config.toml
n_layer = 8
d_model = 384
n_experts = 80
experts_per_token = 6
d_expert = 96
d_shared_expert = 0
activation = "bilinear"
moe_layers = [1, 2, 3, 4, 5, 6, 7]
router_score = "sigmoid"
normalize_top_k = true
routed_scale = 2.45
balance_loss = 0.000631
balance_bias = true
router_bias = true
n_groups = 8
groups_per_token = 3
init_std_router = 0.0102
lr_router = 0.000324
vocab_size = 16384
norm = "rmsnorm"
norm_eps = 1e-07
tie_embeddings = "early"
optimizer = "adamw"
lr = 0.00133
beta1 = 0.95
beta2 = 0.98
grad_clip = 0.5
batch_tokens = 131072
seq_len = 512
train_tokens = 561200000
steps = 4282
dataset = "wikipedia_en"
Below are experts of layer 5 (counted from 0) of a mixture-of-experts language model. Rows are named router (the router's row for the expert) and show model dimensions 32-63. Each number is 128 + 24 x the weight over its row's rms, rounded and kept within 0 to 255.
After each expert's rows: a language model's description of what the expert responds to. This comes from a sample of Wikipedia text that the model never trained on.

# expert 51
router [ 95 112 134 124 113  91  87 147 146 110 130 189 152 143 119 142 142 130 136 183 176  74 135 136 132 168 114  86 139 138 170 146]
It responds to: Table names and numbers

# expert 4
router [117 139 119 107 137  91  92 173 124 132  89 137 153 156 111 125 112 106 173 107 129 136 111  91 101 105 176 114 147 138 174 150]
It responds to: Mid-word Latinate fragments

# expert 0
router [121 182  78 120  90  95 175 125 129  76  91 158 134 156 102 131 159 109 173 185 146 126 118 127 183 157 137 155 146 158 116 160]
It responds to: Passive participles after be

# expert 46
router [144 141 131 110 133 108 105 157 146  99 113 106 102 132  86 125 121 152 103 159  95 140 137 157 171 137 103 107 120 103 143 174]
It responds to: Topic and activity nouns

# expert 44
router [139 162 156 132 137  97 121 131 126 109 118 121 110 139 114 129 172 144 139 123 109 110 123 110 168 133 140 116 159 128 160 138]
It responds to: Common descriptive words

# expert 5
router [ 81 127 100  76 110 138 122 133 139 126 109 161  85 152 127 151 127 106 129 179 189  89 150  99 140 156 144  94 109 162 164 156]
It responds to: Biographical main verbs

# expert 40
router [109 163 119 126 106 102 133 191 200 140 126 163 139 101 144 147 113 136 106 121 163  89 151 131 129 148 133 129 118 155 162 143]
It responds to: Digits within numbers

# expert 50
router [125 109 104 111 137 110  85 139 126 143 115 154 154 126 158 151  97 131 162 135 154 107 163 113 144 138 158 139 112 126 135 142]
It responds to: Accented letters and numbers

# expert 17
router [139 154 109 124 125 134 157 128 145 108 112 158 123 107 154 115 111 129 149 160 146 103 125 114 152 123 124 115 129 124 158 144]
It responds to: Capital initials and table spaces

# expert 56
router [104 118 132 120 110  92 107 144 121 122 132 128 167 139 140 124 136 127 186 124 152 127 144 121 112 114 169  93 122 104 163 164]
It responds to: Romance name pieces

# expert 2
router [131 125 154 127 105  88 138 156 133 128 108 142 150 131 142  93 130 157 129 125 143 113 132  99 127 143 117  83 121 158 184 128]
It responds to: Year prefixes, word starts

# expert 13
router [ 94 111 109 122 141 113 118 164 181 112 113 146 123 125 139 113 180 177 124 170 159  98 157 114 155 148  82 138  73 155 171 166]
It responds to: Determiners and possessives

# expert 49
router [106 103 119 141 125 112 134 118 152  97  89 148 129 160 109 106 109 151 139 179 157 124 166 108 139  96 129 113 111 157 163 114]
It responds to: List and heading markup

# expert 7
router [128 173 142 157 107 105 127 148 121 136 132 153 138 163 144 121 163 104 159 128 160 121 169  64 148 139 137 107 135 124 134 133]
It responds to: Foreign name fragments

# expert 18
router [113 111 118 162 150  94 108 154 151 144  92 190 106 127 115 115  99 140 139 119 130 126 124 117 129 117 142 120 118 161 154 157]
It responds to: Mid-word and plural pieces

# expert 62
router [135 122 102 140 144 134 170 124 142 112  94 147 160 139 121 123 138 155 142 163 129 108  97 139 140 136 140 121 103 146 141 196]
It responds to: Math symbols, letter variables

# expert 3
router [ 63 140  98 173 145 116 138 159 151 119  74 134 176 139 132 146 150 128 143 154 138 123 182 113 151 161 164 103 127 142 151 168]
It responds to: Short consonant word pieces

# expert 22
router [ 95 158 124 111 105 121 101 160 159 129 117 167 125 103 131 160 138 115 118  96 182 131 146 113 154 171 130 137  87 152 127 167]
It responds to: Foreign name syllables

# expert 24
router [144 125 129 152 127 134 154 133 135 119  80 118 117 161 127 101 142 103 137 140 140 117 135 135 160 162  95  95 114 186 136 139]
It responds to: Music and film releases

# expert 14
router [ 74 157  91 131 115 128 126 168  96 175 120 105 142 122  92 144 161  88 110 138 158 131 146 138 129 133 162 129 160 119 142 160]
It responds to: Surnames and name endings

# expert 59
router [ 89 136 173 150 130  96 119 158 146 136 120 145 113 165 160 127 119  83 139 131 153 100 142  89 139 124 164  94 102 118 115 137]
It responds to: South Asian name starts

# expert 20
router [ 62 138 145 121 123 108 100 156 157 117 106 160 177 167 138 116 164 113 178 125 143  75 146 129 167 120 149 113 141 100 128 183]
It responds to: Month names, table pipes

# expert 11
router [133  93 118 129  93 106 160 122 158  74 104 166 137 124 116 120 121 113  94 189 117 142 120 150 125 162 144 145 107 151 148 147]
It responds to: Topic head nouns

# expert 25
router [ 96 126 118 133 121 112 123 165 130 149  88 159 169 156 149 139 168 110 128 145 163 148 156 139 180 155 137  91 137 136 182 161]
It responds to: Months and table names

# expert 60
router [ 78 134 118 144 141  91 131 133 136 138 140 116  95 160 166 149 134 140 136 118 170  89 105 127 169 143 133 169 130 143 130 142]
It responds to: Conjunctions and clause links

# expert 47
router [113 142 116 135 136 115 141 159 114  92  95 110 139 144 126 177 112 156 153 159 146 118 167 128 129 113 137  92  96  90 130 140]
It responds to: Song titles and quotes

# expert 12
router [110 127 119 107 150 106  92 154 149 106 135 156 105 140 135 125 126 161 155 139 136  67 151 153 131 126 113 129 132 155 165 148]
It responds to: Determiners and kin nouns

# expert 28
router [125 138 115  98 143 128 137 119 149 136 100 102 151 119 115 118 112 163 160 108 179 132 118 107 133 114 150 140 112 146 173 168]
It responds to: Word-initial prefixes

# expert 27
router [105 163 144  98 135 116 103 112 153 139 150 116 141 163 140  99 196 143 137 147 157  96 167 109 151 153 155 123  81 127 192 175]
It responds to: Table cells and as

# expert 36
router [135 108 102 104 107 139 137 165 159 111 119 175 140 177 112 129  99 158 139 136 205  95 162 123 130 131 146  95 132 101 116 183]
It responds to: Numbers in tables

# expert 15
router [118 140 123 160 133 115 146 149 174 125  82 156 141 164 121 141 125 134 135 177 154 144 127 147 168 137 151 128  90 144 175 161]
It responds to: Role and system nouns

# expert 29
router [104 119 134 104 163  92 132 148 153 139 112 127  77  94  80 132 102 145 130 133 142 116 148 130 104 154 130 111 141 120 168 124]
It responds to: Foreign name fragments

# expert 38
router [121 148 125 156 128 137  81 157 198 130  78 174 141 141 155 154 155  91 125 153 151  93 151 107 146 130 125 121 113 145 128 188]
It responds to: Non-Western name starts

# expert 35
router [133 133  99 161 125 159 153 102 179 178  94 137 135 167 133 136 139 157 134 151 141  97 159 120 130 143  98  77 117 176 163 135]
It responds to: Structural punctuation

# expert 23
router [117 157 100 122  85  88 112 175 141 147 103 105 141 132 108 142 160 141 118 136 182  97 174 128 143 171 119  94 139 157 208 143]
It responds to: Surname endings

# expert 34
router [112 166 108 120  92 113  79 112 115 102 119 148 144 159 129 147 162 134 123 149 180  94 141 149 144 169 130 152 109 162 161 146]
It responds to: Table separators, modals

# expert 52
router [112 173 105 146 141 111 174 128 182 101 110 160  99 123  91 144 121 102 112 145 114 149 146 120  97 126 158 129 149 115 145 156]
It responds to: Place, quantity nouns

# expert 16
router [ 65 135  94 165  84 112 134 179 187 113  86 150 168 106 111 159 105  88 115 176 147  89 137 134 120 101 145 105  99 137 167 161]
It responds to: Sports competition terms

# expert 48
router [ 95 144  89 149 110 124 126 125 156 141  85  99 138 185 120 111 140 121 138 165 158 124 153  97 142 138 129 107 116 146 136 138]
It responds to: Table and heading markup

# expert 19
router [ 94 122 113 132  90  96 100 145 144 141 114 139 165 147  99 172 154 136 176 175 161 132 111 115 141 113 136 113 116 168 142 164]
It responds to: Name suffixes and abbreviations

# expert 39
router [ 71 145  86 128 131 111 146 126 120 124 140 154 174 133 152 127 143 153 123 174 179 131 141 139 132 129 178 145 109 163 137 141]
It responds to: Auxiliary verbs after subjects

# expert 33
router [115 149 114 140  96 130 166 128 148 172 122 143  98 122 122 140 143 128 101 149 197 146 137 144 138 100 148 123 106 111 185 124]
It responds to: Function words, clause starts

# expert 6
router [107 106 148 142 165 110 115 139 131 110  69 139 137 117 130 119 117 129 122 147 139 123 139  99 125 147 131 140  96 130 170 158]
It responds to: Foreign and word-initial fragments

# expert 61
router [113 137 153 105 127  98 133 154 140 100 165 127 134 142 152  98 128 117 174 129 177 118 150 125 145 103 152 116 103 136 181 204]
It responds to: Space before numbers

# expert 26
router [139  94  80 121 149 137 135 128 120 119 115 164 151 160 107 107 123 166 127 104 136  88 116 158 135 112 107 112 129 153 136 125]
It responds to: Media section headings

# expert 9
router [ 81 136  89  54  99 142 143 122 116 101  97 181  95 155 111 184 164  90 144 152 155 121 126 113 158 148 148 108 107 149 141 186]
It responds to: Passive participles and verbs

# expert 53
router [119 125 150 120  88 116  91 125 157 101 147 130 137 107 121 141 163 157 134 151 168  92 157 104 162  93 165 110  83 103 128 139]
It responds to: Clause-ending punctuation

# expert 8
router [ 90 144 119 135 149 118 162 157 181  83 136 152 105 155 134 158 138 150 121 131 150  68 164  67 132 147 144 123 123 139 156 137]
It responds to: Prepositions, place directions

# expert 63
router [110 163 141 158  90 121 125 150 186 127 121 108 112 130 145 110 132 141 121 147 171  69 129 117 150 147  77 134  97 101 129 138]
It responds to: Place names and there

# expert 32
router [101 150  85 144 136 107 173 152 133 133  86 109 104 157  97 135 121 118 131 167 159  95 155 131 158 140 128 102 109 113 141 135]
It responds to: Table number cells

# expert 42
router [ 90 170  95  98  89 103  84 170 145  98 146 141 100 157  97 173  98 111 113 138 161  90 136 121 148  95 147  77 102  98 106 135]
It responds to: Object pronouns and particles

# expert 58
router [109  91 121 117 132  97 103 135 153 125  95 167 143 138 132 156 123  99 129 141 132 121 120 109 109 151 108 123 143 163 178 154]
It responds to: Given names, name starts

# expert 37
router [101 149 113 161 162 103 121 168 166 146 131 131 127  89 153 158 140 156 148 123 141  92 122 174 136 119 120 151  94 152 140 138]
It responds to: Conjunctions and subject pronouns

# expert 41
router [125  88 100 165 137  86 143 176 112 118 102 108 130  95 122 148 107 170 147 118 135 131 129 127 120 169 144 128 125 126 174 179]
It responds to: Pronouns and name completions

# expert 21
router [ 99 162 127 170  92 120  90 142 133 114 122 142 108 164 139 168 155 127 152 132 185 144 145 126 148 136 149 133  79 132 155 152]
It responds to: Foreign-language name pieces

# expert 30
router [112 122 139 121 152  88 127 140 141 125  91 193 123 122 146 152 157 128 150 133 191 116 131 155 129 132 164 114  97 141 145 156]
It responds to: Auxiliaries and quoted speech

# expert 43
router [134 115  92 168 115  99 133 130 168 115  74 130 127 193  83 140  96 153 102 135 153 124 130 107 145 146 130  99 130 180 161 128]
It responds to: Infobox field labels